Weights of a small mixture-of-experts language model, trained from scratch on English Wikipedia.
Size: 8 layers, width 192, 32.1M parameters.
Training: a variant of Muon for the experts, 466M tokens.
Below are experts of layer 5 (counted from 0) of a mixture-of-experts language model. Rows are named router (the router's row for the expert), gate (a neuron's input weights, with its number), up (a neuron's input weights, with its number) and show model dimensions 0-191. Each number is 500 + 40 x the weight over its row's rms, rounded and kept within 0 to 999. Numbers have three digits each.
Before each expert's rows: a language model's description of what the expert responds to. This comes from a sample of Wikipedia text that the model never trained on.

# expert 12
What it handles: P and tr word starts. First piece of words beginning with p, P, th, tr, pr, rec, dec, as in pocket, pandemic, trust, trade.
router:451485537519486572571538438506425521491507481496520492546500504577555580468461480502491511552531553491554468501476473533512464478499471540499538552499478541419482471476446560596541579574452547473483488511558451549481552566491442557488589485542557476526464505536490487562442457537464516474536488502482535529552419474489521534457486519461475554470464545414534547508569493507528479508479509498537500517493448477474433490535429475434559476485443518477524505425482502480477508494496443463546460499532481523507499541465529482518524507444502503476592439518455556569576465487460556432
gate1:519511538496529498530521497487508505405521522525429458588463554484539415568505580464520490433500536468538543505452444458499508454454446452500479449501520516490458423433542482509444488504472650549491488492505459505486488511490447520433471490536487557458529523500512494586537446537499434460497428500522489549487473500498501518533475522523489498380589559473497545530542509542495513500473503502469571490532521490526486526500486514507492448527477468469479450505483476556393554488516457436505492443545489469470437505599482472586510548508533476505552521538536456486523529521521574484
up1:482501463482499575503516456549487533432502565508433527547523525527472592513479503478532513472513526500534414487489527479507491441526575435515444468511519498499465522432521483485458518477439502509465513498565528548489474536523471509487420378547427498423481519565491518540519510525518518548516439477514458514616548538504550528512498482495440522501489489532464491522410524487462446479530516512465504535533553457537507448471454483443557526477498486574502510545459492531537528452441511473549588459567545462527464494523515501486440499562525430608531551574561537553518500500522441503
gate2:509578510525497471512453510595461456450490499534509446469453517564427545531518521441491487494527574487580413436487514521522455552493469494519551473489561542469493474513505499562524541514480484507523533517533580480445519503541563515502497471521509422499533473507571480437523503500548466523523626522552519535550457468420491459538520551512463514467465508496485553477520539507571525447425391536508484496489470583514505447543542473540524522439499499457558492557474482495551460466477482563609514440542529512560487520482496581526512491475475450526432528478467505487456525454472510491
up2:479455480473523505539432451456463551559499579468555474465489531455511483478475453517517556493512487484500491481452511459502438530537499497533430476483463522447517487474487510483555426478495446518442431497511563478525523463448518587477432453518502380536507480510529436459485496531547549563464494565510491528545517512515556500482468545511554464471504559457538565531553479517467439474431473521457553562473508491488473555554417518464517499458587518480501490517403512442502477418548504474493514525431488515505516472514442572579585495502466506512539534455498404538477475548470446493
gate3:477494487508492484568499541538457433402442466544505542493532567486525527480515543479572462440519568449519559536535481481472487499495467550508479532575489551483551509453511499559491546577447465487425536490547453574467453540528519609494541548514496520480496508480526471595510523506566469505577471540527484574479558550520412545445484492532495488497540516517533503548520495415518501462458476474547507523497540470461479459540444517482560452477481500443500469472463484526468524540470520481603422492554455414554486565519511503517525514494530508561516476532524442452543527460475559513
up3:438460481516437538532438519510404503508469538502475488528466478568531493515453452468501479542445477462499418495560534520454556506510543521439475480496452501519534540468510495618546503496496545511507528543484453479514485490523475549481456520439465446509473536520544502486481484572482465549535589514471485535472500479499512562484541539571526530485542535481511538484488503465517512539506585509533490483620496452466459539495517475564478558507575496451619515513481501484504461521449476448511443511533454507427585542460567522558497536439543537561581494458490502548482572566461509450
gate4:438496553515544515578468434505478521510523488503533479419515518482519543547526453449465507486531551550487444580445517496537452570491556473582493483550432514486477533470474422519503588566493575532478542514510429526552452501492462519479463528526555496443460493506487482581429516486529497507586457425553468506532557516466519487422446475507484445509545529484468599488451477404499517522552487506617444488489513460516465497519478516467483508464483499471518488524524528442545470484472540492487458520515448497509483460480499465477590508509615523492554478461430497540522476490485516531
up4:454495563500506475457510547503543511598466419444503469568485515512552523457492524466485541574462456443508498483522471477520544477528467501530538465421489465451476481460487537494459475500548430478489436429463493606495490559539471571491479518460513474538497486474508481513503432545500516559549561548498555549499580574615539492570483461485521440511535446516566522472472532473474487476472474537398522596456498513428451484544530518488535471522512475505493445465497484517524537497468517471452515534479489551565534547500506496461483484490564535488496524517523530469490579528407583521
gate5:420502531461485507526512541468466567461499542526532495471485493453442494511535477464451512535454479479547528531470519493447502552433577501565495582483535505463482487493490507555501545528549482525457515520473465542445410454455428527503460550457565576536535495540521509477474426535547478501537489534582464490537479463509479521504494502539472510426449539469558500508470512493487451556457418458479531519514379484496552560499413509519519515428468465463618515522486503479501474503431577492507381478506509542543497508494538517528504498468498556530416473422521532554536484498485474467
up5:549540515492502499518452524538508506529504487523418516443501494536462490433509458480546409434486519546435559405506433522561461503604517494549498487442536501489427477529495507504498521504519576496535484453367513524466468476546467486471515526455508434446427573473533512448512550462503537487500441455469468409508441522439512520441573479544493519518456496445520535457549505530536530533476517526486512497502466493497559487449533528545548478515474504515517522441505564446513452589486523554525563563507522479545511529528502508456464544529487527518560545482536531537537580537500555436
gate6:596493390485457487548491534516443431562489490519525441475516553519511524521525489469486475535530490453471495503459433541477533527481511495445481494531462499550563512484455531509510437535501545437481582446487410479482460508572528474450478511499539462517451595438486502511410507523462446438536502541481403518531483479473494517525522543579533472458444535478434464501505471531546521517543475480503470553470476495542516443537460521470548580461424538563456570521505557460519525471481485426494436456437447500446523566487510443474488575487480473511494483549476531433526478512482469519
up6:525527437544453448485500536492526476525462539542522434488513463548505470512579438467452509502425530449388529515576467570549489538433506511579510481543431536505507560499475486426489501446515466595483541500463503511475522536448522499507545557447455523509531500417544490533535429506554495474479528577476457494449507524426546434507482491474442577530442489501452518492559493535532509500560433497483415507474533421527532494467504485470487466425467505531530493501553491484488464519498499563517498503555515510481519489483569555448478520450558489537487503520470512431565464484591471545
gate7:458557494527482508470507496507440484512568429520497567555512505533488563546522463477489461547555519530483490536492496573547520529447518558526461515531542470545464502536462469484430515496483569521492453487488542527484448616504440474473503525490491439489505530533505491512482419504411606424474441500411579531570429503553434454556490441411491486431509501499451501457489561503487494560494555492572558482507565548462490533466468559411540477494502523455468550487518487509520475505490481466440557476563469523498459449438539490517514522520485552499523461489449471511549518468501473486
up7:543500478486481510477511510478559486524456461559451576509524446471514554500478506516485505508583505499526518483425461532501548497529504531509546504523439475504486505475489499476489486495534526571439509508602466507554481549479526545513488449577480465454510453542478466585444595563509435494487498459499498421495418522505531435515539466534482446551520450443507473544486504557541427457436517501515494496506506530523512514526513617531462545528525579486482524396552508460451551530522526467493521443450576494427554451526525495469554492517508494459459535567476490491431455515443399480
gate8:432456536501504621484561488544489466488513533454496499545498486523479546513448501469532427548476583523498517446504484501462467482492495470427512444506515564471458417526475510540497506490532485403553539451414536449491468453444441493500574482473491500503498505505489474527438482562507565506469465430513475561519443481468495584478584462536552467489442509486507484498534584533485576557524563522485540486576479532544501540509454539559495541472419500439489526509546519556506518536496420522461439430548515456483469480547518495535494459452495539481495461479480525482529572492560450469
up8:569482580485506560523480511428496544481479495518416437473535533472518559527521514485495568448521558495388487526568494492507511454491538519492545398484432507469444460478578485443518493476467465536559554479577565508564490405487514496525446502497443465504547502443494485502493475528513496424507518481513504526537476548529528484498540473573572496513457571488546478435446514455421498527479529454597546479466529559575498457457427515535493507464502521531551432500495471516496469506504524483458554554522533535464527524537407545477437483515506533480451518452487480504504563527481503480
gate9:517464563533466556498539432415464465490455476502531487461488412582534524506482592524550503477457469566502437554538507486471485423441559551519472498597450532471504494578550546520531508473497521505534552511494439497556527504482508496502533449489518458484520518504464525540492488550479477517540511530460496567499472498532481506519438433534399526513520456482551489485542433460507506497402518523500513464458517470447517408498504480518532544520484599407522510512552479449544506456453438443566469512533461477479436508527545503552521480459463543471539519466557485550500587507541497467
up9:493575543515433488476485532438526540454539467482485484476465507492471524518467504503448463459499439488571512598535540511509480515509530512460502447541551496496472413540573535593533584509492501492537434482458530495520467531514491541474441457503544474505510552504530466532474527481520496521538445523464549530454411490547530521522507388474445545473539513473453443515493533613498590489497435500480434528479532489510456486521434460533458529569548438480512460538610526536516517453443504474529525508490548466419521506491501521527535488440478470545518514487539419516441506527496535583
gate10:472499508485477497514388515512560509470519438510476575504526417542527552480479510462481484500483499497474514464467481535590450466422482571525531472577438535507430473496441491524451568479500515544483515508475462511504423509494527562500551507596490527463447449529440491563481446620510532509503508495502474447436471525449517494474467529425487522488525552522526587451506518428465507484537509507516501534514511433514476440479556513584472481426549551593434525432507554491574464519520579501482485494565457511495523515486510475508526526564530519479466499517478536480477460540453475457
up10:591504443533552509492449489505576545490468481464507473419503577516492538528501523560483580466535513514565529492482520455531426528466486517474471562434534550529586466520490473476509524517588489457530522474474567522472523501524569512450589469485435528559475457545479481551506431406520539548460512486541504465512508462520514559426469489516541464431473466526484462458524547515452453466412444476453543488526506456436505546511532516466472526497465476514454517456490476513488537524534501552491442488482615513505487532533565498479502510501581533488448479483465530570492429515557456547
gate11:503535489527483498427525539487460588470481477420502541560567524459436519503414496477418465526490536495524527481425511548456408541472446502534556565505511543484459551500473535466536552483523545478407465513500510477420507499463468498549547498516523485590561481517528495525427533527509480522532563543480419507504509534498500548527466449537476494476518523560626475510522429526453442495500505519552448499479509477473532533531542435520540585514486501517502424546520590479518490498532522505483489405533513518490464495458486531503500513453555514507458502530505531466557388493480452480
up11:540468617518435536462539551498546551568452463565496530491486532471536489426525513509475491492540534477488552539525523509550474484497498583478507491490473533540579510523482535482496518433522552526455492573509506533489480515509405525500571552455509583541460521539522499465500538509492458474505504533447529493502514577478451510454526541492494456516452499430507475532630491482491480475503523495476471492556464442508454459502481513463512451493502527406484510507540491523517576469497559488417525580503528547479511446500688475525512499518524499449512523521538492437521495446480493445

# expert 49
What it handles: Name ending pieces. Word-final pieces of surnames, place names and taxon names, such as -cea in ochracea or Tulcea, -ton, -ley, -son.
router:440448506525577519562504550407502579471500514438510444483425425527520562549493448531451479499476565505572488480490509491540426475549540504467496479485473499445545538520484476519497486495529484488500608596495467524474555476452534562461562568490484503526524505523561511558501464521479508413537459527516517472545401519527488534476493477486426531485427483439527510548592513541496480518487459557434555463460424522480528434449491457474487456494513522556480537493499481513565490550470504488532529544451543499505515532522498459490495536507441521522487490545401512481565531472456550535
gate3:527550508487520520505495478542572514549506538477528498512600493489557524498527490479478519513501486587519502458439556520526506513468563522570520630535501518535482467478472450552501435481529497475528543538500514523389558553537465520500490528462483480444416530610516506556480517430498504429487488500467542522454580468532428563449491448506521484504433518483501579583513431458559502503499497538448490456498510489505521434549497467557516480569508474457464456493483512429544534525510540529518522478564502511544451439504492560530468441487486576472484517526546449443497551488440523505
up3:443432498414502442547475516516547462518456507564485503557504496566474445517458531548379494504390572465527530470486516551479534483519458475470510511476554485548580416506519555496573470504422495606444482505565522528543503474523596508543534480487493516466540465498532410520536512511511586479532540506468524524546486417517552479518517499473495466518488498480461453488459491535448490472529538509505415549523494509512448506485471486445495579499523533526468499522540436553486442487525500493535473493513472450551480520453495509495486531554514501520477483548468550634473496513498444479
gate4:468548494573470485492538470423468469478569507469534516524465450512467463518453469542473545534609521505473495469470447483502477445490574514432539451478477460505499538423475471490501457487516425544525539488551436556543512517512536500510493529471446551453488511465544476557485437516529472465581520457448481435449415559501531487449505450470484501460500496495490495476539501510516472487504483506493505556548494570475499472408435573469458539506381505517541554566455503493507469522498517542531486575480513456499545575482468480506460557508444472526473438533495469543566622535463529478
up4:487527528535500479536476460464480565568496415581457520463446477456540512535495500512575404470556439444532550591466533540537477537476500482508553540521510511454506427508516472457566482498473518499487525480530520472432519498577510462502470504423597516536471503508535549549517485467517532521393422564486504507529501459476523481451477565466478516517480439504467485485534529506507534440467534472453556547542530483480486537550541504440540460568522451456432466601488458556523432517555506517514518466502443537547575547502434515467496509505537497541541509497467493484495519439526481579
gate5:537410453562503503526477446461452509540511558517549503585543467414559498543523473495446521567489477525505528491505458564462541436508508494477544526510487506465525508534504499505498533527536525463469535527475476449496459521406485479512473504416508505450588489499600545544517530437537407581546481575530522494480459463512487507530515499524463548538441526527536491466497449519488507501470492635511500565563514517538501442507465483544502493478405526522463499528476488499463444571520521451494513520476503401467506494408539525505568500502548496575557495442501515471487558532549523521
up5:464502554480496434573510564432495540511483512517508446485509555466548516469547499563545498457558531443525503545439471509531454476524549471434480505545476525523493501450504523463560502543505474495468556520491468490480515465532470512491531538535492483496494419450470454494470536477628553487470522484477552472513508518519478527586485557517533557537518563445430549503538577482475519496514493491617397536547525493453449547512555543527476458495534529443478476540528534580453486477524495460435430538458443514519560591481512546505481476446512501526512479460511553599451502559472522506
gate6:542532456553534467547558479515423509500504538517477485451452448539506472587435484456488502543485525414582467472499504546590489479481528517598493505549509508552521516483413465515546500457455526508544502475520437514528463510491483531522498545504517573410591477543601463485407557470465478492617487497487466445506467599543489529492526512473433522573436499522459483485514532468495440528509534530451530576480524520500491528439478531474512514427458478455478509527449440520524558503521488509488504543525487456521458475476483488476492491522499552530532591470491415508496454487501491483
up6:447496507520533479470436532572436519479473489487515601493523529466521465523480469513521595506494482498448536564484475400475530489523506458528488507481484481515487461541482453485508456514515538490440521590512508379434547445573522472524418483484500515539567512487496554479503583497534494510483548543448592496439427456437496548483522478521503384530488507501484519480536548521424530431571399459536468420480540542484467479434484508479508491504462482495503521495553536449545523406460493493480492498529511437515490496488505499433525557535502494530427510528471494439515531534517522501
gate7:546516391481477539418488496523517508492447502481491499524456454508522541547570557545470503551515484506494485488459569522564541496458522535486469538496490517460503491489561513537468463520542525498443585558491555469542512567485466557482524493475479475495518541571517447481438479508540503466478523506515479412527563512512479454529482513474502522528497524505431509440460496441515533501554395485459542491517468519452538509449527469460437546504504489519363506441523578538518477445536463558465448562512508407482526435541437460511439502535526441414466537523462451523539516478441498566
up7:478458543566554527485485470534442480523609536531491538530517504504536519484486518474487435542509496482491544562494557491482477483464478482519497473523503538519543485509592493517465502573510468484498506476542537489579465535458511513455562460448523474505534457453542549492579445466526538478452478486414475461474470519522510567491474501480529417544415538544594486478548584533464549483492492472556458496453504534509484513461449522506617483468474517488500510555500516498566509452568560519539425456546483554489554520492486554549533536545525461553451479489497586524583469423551549455
gate8:451444524501495532521537545495509446468422482561529504506513507517503484553494434558534507488495503561518418437518549552541442508434498490464492523525521476506464460443437501476498495445514449498577539513597495500420536585387454464499522465510467505456494564540515467543510498565503589507445509471483453473476489514487443467460443488574500565571511498522464445494442489445617496491431427488485524496545502520446509542517529492495482487473501555507433516533448487552501396529487476513509523506482490489460543464447533482523502532473529523453529589484432570476496483453524529496
up8:469470512492537538490435494474540525472550430532539498501475517576512483531503433436463525453506499567519498500433492597518496543486396436494527480416578436566514491521560509479450565490525466527506509507469564515519580518482459486484513485470584488469490474465541535491435573527472425500456520492461466539431544508469476421506491423482533449495489505527516544456577473504467482457508466503503496461527529516539504518531533483486403534540426513498513537477374485465507511533530482537544529459525497560536546470497428475496544495504503518528499460526431551423556496555433507473
gate9:538522515592560493519466475544514504504522479485467486530562508494535525481414491527500518464540534448508527485527500521536425620498597493505491528532520519580505541515499464503506495552516509541482493496452457554515553494449447581556474497499527539502490529460524496579487535542458532530555493517477534551477467516496491413491449454503514496583494438468534512515432445590450538468469593501514465482521491536554503453506598459508433521506490496550482484455488554475513465505502464513492517532569466418531505515463500581548587578550524533515484531529522442529562553452506576469
up9:512479504540456513459515525551487476409464467523531533513500545533500516509470508499513541531495477469534581477441526495444488482524441476547541504511435581492410542520498501550467550480498475455474550455497481490420523503527473492456490528486422479531445525527441495525509493491460513621418533498592483454535515478499499523509472539509519602560506585564500488439516527461507439535514530481520492446479542491475449436573510492446527489480534489427527459477478478491399553472508513492559527561545435503485517447572431500433426538481527479485525610471479509450490450473524498514
gate10:484489469491557445495491569498495510506495490476496492517512540526540501535479495533443506528548540518457486473493514487502489531451573493534546455540494448480541578535500592515374470514525645472503473545520499507543472432413558458453491528446494464443522549512538426551481452526505490516484507482518571572522470528514494561479557431482561551529461480472502529482568433569423501585463534515505573522521580442543514412508486512508463488489452561508470551475551440459466495443496518519592495554494440486520483463533508498519524469567523529488487458497484509486499509533508475508
up10:518513508515549500489536457531516509516467492514517550543539471483485464626531507454524479478496491473488479469563481481451532493519489463487435499618422509502515518479515551475539521479454521466435571453484486477487499511474568480512535458489520451562502551505488519421531473414536532577470481483554407577493510471539432580486422491488543536495530470534454541481527523486463493491468463492507532455493507541513548557463452472534481458547475529571449455480528517457509502405484485462431477564525429485446487519500484508481556428460501507425509516471531586481456456556539582428
gate11:427470506454494543522530449412519485458448529610492446456487484459480434580485446468440512545464484493549540442477481534515497565490516479528537456537551555486515514553478525454450456533557487478532478517556524531463408484521498545432601442530464478496479532504524478566536503446512566404494492513522491545506525592511512525536497450469487510562516562545510500485490510491485490507611501413500530521455488492520498504477434503553474515512507507517506591455520453451537520539531502477498503544569487428503507504557456418560470527433485532526496507526452490457534569504540505487
up11:491457488483567598561518534489491451504496553495482498490520539441539570481499560460535438440493475553509569466446567423547505540554487530489477523531466611570439474498476504456508619510492466468572468490453383497538498496531491501457483504523465516487561479498521495474510539546558524523605498469506402516496470525469462492526559502519483500511504521423534451483561440500542490522444494510542503458476477420534496517473549491506555514555530450484511519538556461495485453507511548538481485509503488538494500443496466557575444504465555484473497473427489487541568512524455514565
gate12:454506513518513505516480557501585551474575526458488484510536496557525525517481489483413524512539516496409488492550485469506467538532520492498479463534501510465436453511440526547459493490518498513544517464489480542495541489523456454465580528501455563574499509546528480489448415457445444582481511508607530526559484559465536539413480559506540486467475472456525462504478521474544473465453484489468459465525513493458567473512471480448475506458539488472533474532421488473581522421540555502461488536435551511483604459533476442479485521520470499543505523508520506441575385475457512404
up12:544518455491545494496463457442520545531428500507423446515421452523507529486543519552520570466440517447473507512490495520592475544480475528532465522500470565486501519426505539470515462499516535544540497448571499527512456517522555524477479439611507478462508496482493506498526513434489518508606530493433498516565506521475508508556474505549540526528556572517486492485486509450525469494487524533535465523496612451572460493532538538481561508491461579585548447454497577528435529463557448542497540531555497508495404502558452473476510547537574529492470456556462509497550471439504523532
gate13:535508492460510576580528488455477548502466528515523478527522480522497462471489480514469469559551511555492539484534482490595469524512541473517543489496493529462503425462527436525544554520490501480519505456483450424471521533520505553535554455541542484506537553494603543572534493495393475454487465523467526459617532490497481494450511554470566497581535527457435498460550461522479455478455533571518508471474467608519453496513534486462414459492481602426509581469528492541468507455490486515501473529539457465549478481493564560501492483574501478445482498414530527471460517473477464493
up13:591525406583471495513468458520499493510515495466513584599583505521453500499556460534544530483516518579509473489531483468544491516566494514547506544499513552509464485520500459430535516508498587477525496486441516537458532581521523529548548461504510516529450492507490564505547487503497512427496472464451562521488517480412537455561489562509462460545470451510523481478500515464538524446479569531535486464439530503519529519516454446451526426497556466438542467538497500429450488473504571463496476497450478499500549527515510434444541430498443490506525462559480497541473542374587524485

# expert 14
What it handles: Mid-word syllables, table row ends. Inner syllables like ro, er, el, ol after a consonant, as in Microsoft, Neolithic, customer, plus the pipe-newline ending table rows.
router:493445470483477526470499515446442526485468504488455449513458448540607515539515439489450468483515554445486420505540450553521502486514492508487555472493483519419597553443465488556490563545508497525501528546501466576515503477453515501471522564526609480508472557484497476574489461573497539442508492470464520547537423512496567473557489529413396489509470556484543503478525490514504500491494486541497584485523477534462457459452514411492500452458476508476494521471568547471527478477511451468489548512530520513493598553513416560471446519512491522516519493580464477491470549424510459466
gate1:553501484503453543490499456558453499520462459472529557491486444480532485490514476487484459498515493536412491518533489522494476512483536481555559472473495536504516534483495415437459470505521492471479596553459470534528577441486463492462527476520610440442453566470502427477532486595549515493468531492491502584539488522577568432568495457447487476475576544442503537478522499503469464511499514529455514563485458571536538535523456428516499482499603430526496509488501471522541428507537512482509440508446500524520466460530497515543496471487534562573488433508440573540521610507475510509
up1:541545436527445453510492482514479483485559508494501513387467501462505460504526446546533462415490493496520564507438475533519487480534474460502473486522515489535501474530487550496546529484538499501483599517537538492499444482540450511530528426473506524540508471468507539480524528463557465427428447496433413500597471507447418568412481470487544493512423489453463445541569485418571510502511512521516436553528487479480492475498381472502523574506435483454415473481530523488555510509543547549457407546521477489547508528484484479517517484504522498475502507462485494539524465469441415524
gate2:414503514431507539473533508541507459466504460556469478500529528516564497521501490536395545549471510483452509509458546514505574518484521529498531485530471377439516607438445478574492464565509422498485582500469576532538486483501424484473525529455528492482483609491508448510471526479485500508503487438521459538486547560504531425501579495523500510543496552548492488517543566549508509558459522518486496501486479535471432515445483444446425530480501521510575526465517507507515442513460555494475460532501534524500533580461462531568484460466495497572591484525450492497514492533491438451
up2:511494464537459495580521487399569533589559475523451504408510520590500524472433558415538515524476464444521492465471509460487445533469535406504457524505516460535441528542528502526513447548490540532512413525491498553528431462479450449475515486555520535454509536494488537478534485542517517523441466494547539519536534410477536509504529487505507466544528505429403471453491606514568533534487511547496589556460507488475499483554527443497517442476449518465536457509510469492492509507577484542517528496551523511563489482448401530494453513499545501499502527518480518493527573459514483474
gate3:545466476420374564448487467523432473503519517497616488407462531515527498421515507507485471463479522498559470505480511549525483512594528477552487536531540466497557535500487475520495446502471526549467479540521537531505565533430494511466540536534507482492509538491469481520454447599505488489519458501549540531436511509405489453545468502470560507533512517419570493506481539457504514530481518528526520456510457470535536477458553516504497527444470506563539505451528510459549500578534534509501484477534515499523469483453392561455457547507521453585541511567502516518404477518471427529
up3:448482429479482579479552471503508481521447486507506555489546480509432570544523497508494453503535490487513481449415520516543501492463481482493527415444500429477502537494500469447459471563521465461524507481594459536494489488521509519491553563540476540434462421574434547466487498520463508528448504460515571441495529483550470432543527486495537530425545567531370457453448508563572483526563486429482469469541555486511519549510490489471514490498482436530477481537537455597499533562442497486502526504462506536447504524496521476494536476471499533505461480492476533534522418579564428490
gate4:495446504473476513454547422495529472537443515473464506503444467538563493479479514516534493474546508505454506529483550486487489542490554541532520527490458514462543439492527492499547521521520527502484484535429502500449515558498448465499462589418474585523514489468405433513488385531515484507445544527493525528463531517511567465510509496477429549511477426504542490541556542603470575466536481471473476444527547503487521573536481517466528524437532490516555565527509499540470507482429545423523473521504448440466509556523480543441581502477386456510542527428520435509508515409513490487
up4:488526520471457499542490467420512439496460485502525439474432467394573414467509546519540511473535529417495458467529518515480470591457463468523525592478524524500547487483505516543498490555432479506446543521471492535510543437538569479494451496461507515545556471485526526489497486564595559517453472486462445452517505527529517474465464525528530529558499478527490465544492543524502520468452544523585549539528451455397518474480516468495439533542473498547542543451521513423481459400491506508472468500461467510559500453463553529454515580514486553504545529487532460542533539462577442473
gate5:483425574476464518518501503415426471447406550497447488592566483520541524507443507460523398563540510437478513464484550479519524544530619525498524571526534470485542514474506468483456475537447523535502492484420496487538402527506477514541478555596579496487560535469445461502548523539428487465454427518507502560512512509515445544569496557494475505493500546562522443509507518557463513593511478487457502471457506565484461520486497474481527494497433517405557520471523522461542492537536495496505501522544496517525534504472450502479512538486458513555476497511463501463516554489538483548
up5:551545495529538522416505454474508545515521550442522453524556419506515519529468474459506536514549474541512450511467514516525464494436471536568562469524445498478486505529521541513483483493535510523463522491500519483543565544463518364549482509423553572549502471465479534499526551508484506442478529486536489541512525520598518472445427503488577475481490470471463526477540530465376455561515526463517517466500552457529458532458512466545484557534509564481499587552477486512509525541423530553531460430524519499543574506574535504470545461441436462452493522489550517513518569488447541454
gate6:519525450432483490499606473518538452484469536476455448462489496519500518466526514501508559437480499419460455554485505482480531451493557459493557454550523490455518562523602496472462518495471581457467551535544524508523507406483432579550557507501536504492473473501546532510524470479516541448527486505473586523446398567441513514540570496493507497494483448469524440458512465438552438470476502497416543492504436456474457495595453473536506497441431510528498534459483473529506483500517546472501510505502460520516576532451539502532508455461518557598502506600520479498515536455530487484
up6:508488414485480512557535460531547471512553517509463520477570530558466471520474537553432445521501576499458500383489510476455482550471493456501438489466554453499483527426598459534472427563463496618504490518447494472456455546497511475477561548512532545506561589474506506463490469496472456486412456510473427532509497458483554505445455526525577539490474461422509487517453473478409455501489426474510524483521504533535470482523482535489473514548474524494483484490430536482500464474529463508494508555562450551494467478526542459513486487552449498493426472477518440549499542551440503558
gate7:511494473504515480485486547488556541512472510499557446538449424511574551511507476426485496508465501443516449593460479518454486466486475424467526464466460564549525441523503563532503509492499548529463570547521540531492559521506503486438434560472524514408452583538499501499517507500492566460563452547499519492462453516571562471544531560481418553537491528544509489456519440495455546507575490558524577483601490443477502508487569458430513500549477521402517503507514527474492524485510573475527452490471471544510548539562483464505465527521458591455490476466517473522530459508554504462
up7:485454553589511462524500514500459451554530460472523500484514437471492515480550498511495437460429494526464484520486561503550475538501548567480477537459492460431526440482495477528525464438483539423468564433510497436546553512522556508548457476441524434539533550493534495523471512496483431554505541539491511449505526499487507434518518517506387512476526485527583413511490448510523454517497480553492432431538470437545505510471579460449466551485441523443560456504487510498489502429468432450465471430498481455492494412456597456545503521476524452438530454511504491473532548510504500567
gate8:533428475424504467497514520439470386514427520473522506535498491538575482565488530436492492444468503450467425464461468579542517481498453432519522496507454491527516536484481483399504495513454491542595468508465457462479441422529486490449425546503588516514512484438518499477520464524489546498475479556488461543529526464432538508492472511512411510499475494496543469526470549448489533563562500463536499445511445489543495431490483584468481518467572510492465546454513485496457530503419475469551582509550502533516514533542456576520512517509448550523537492553498527508535595446470499487
up8:529464454475549545525484515493428409471482538547477489483461497552509501506518514449565489509544471404499466520499466503570458559511512510506488442545490530468415458448577513450494457530526537495455484470456539462545509575487450491466463470537496473476542435523563566503551488491457419516497535421482501433572556461474551545466510509502469589468504541511537499543487567521520534460565527572543515459603506548586471401461538508506510488504492447563519509501473567499497541464500471503422439484473555431523528489473485485530523503446509530463566475480483525439505511489493456495
gate9:493473436452571458464519518533512514470448553518517439572513440491546530520518554471457521563497517460413531571549524445506504452571518524489439514537509562513497487519505574515462524451577555477520490501496546565470454482515461533518495499477510533490550523440414471488501513514495504489527500473469456543471492478517505514513561548501540475552484512523554439471563484431564456567548535569449538461498551419529486432514476529540577495460457478461544497449566530565571500557501527483463543527546499580485543510437495558520494473508442462518454466534437531436502522455589502486
up9:471521470432461461459528539510537459517442484539496548508440484483473462564535541516550555464511409566403512530493460521491460468432408520508483439502432489482506508514538558492549533470513470594463558461530407507540487501527508460510500531517628441544476528457490466536567507452506549493522533484473510518483453430505612521449481485526477525556492520553486464484544421532490492587545495421461482492524478523504475530514442429494532535534444465509549437517467530559497464475507444477460479495535544543460503533545486505561521470496514488530510428511553505559487483503505457496
gate10:538536488511441541476510424453448530492473509495503503447482484505550503552553524493514479465522532530504505500507487532498499532536504511448527569459500509514552525512471493550531502491467497529511471519586482506538478509531492472603428530552529502455562565531446525550406498586508443420392468478477525498476552511565443533561562483461419489530501491514491500477535464493530573500475492647470482557447484498502524460466574452511411519499563457435486524457576461484514481486549493533509490455542518548513489536495457504445518523539500533463500496474521496546516588483586580498
up10:476503485494550541473526367459499456561479513458517481496498522470496518509535497623511465492435576539527485496568553513418527522476444439507503502561501429466542562517482482498539487492454498550553552467504467512524513463474472466419460494458529501508532537516480464491485500555505444558557543563563526504479500504543445539519482467525469544471528451569478516496601450537461526541508494617488438476435523493453476468455453441555486488584446474495594521469480489504500520547482513474564554425499517528514502537521482556531528491563535506481476493536548467486465516469431516471
gate11:489496478559562519459525479495496447503511461501484450529550477503515489557533441471478522543514537513465472495493476510501580560474448440481493461465513456445571555451448465512544538538505516497551524471550456527462492428350464439479506566504486494479454519446456547536550465502502488484496553454454423570482476532421523545513569522470566470476442535533555460499509536551480537517464499524507516441526468459515515500511538463511474555498460520491471537483579418482523572466547471453521488409537464502417487518491444562490520519454542489477516448529520511595492509425498559449
up11:505534456520478477471457463501507480511493473482508465535458490551498516473480514517453517480530526578496481448569607408532475544492496574549466438493442501468482535470519498562502597499548462500470435551528415505452459565499535493493498509543502551506500522500457505476431509549462499467529485471570527493443467494506536561542550470422530582512442452479503543486486575489444578449516491466500506534506489456488477530469599528519528528494537528476528536456512510419429448497488476614441582504547512486497528584445439575536527488501529501498522520422481493510486494477523435504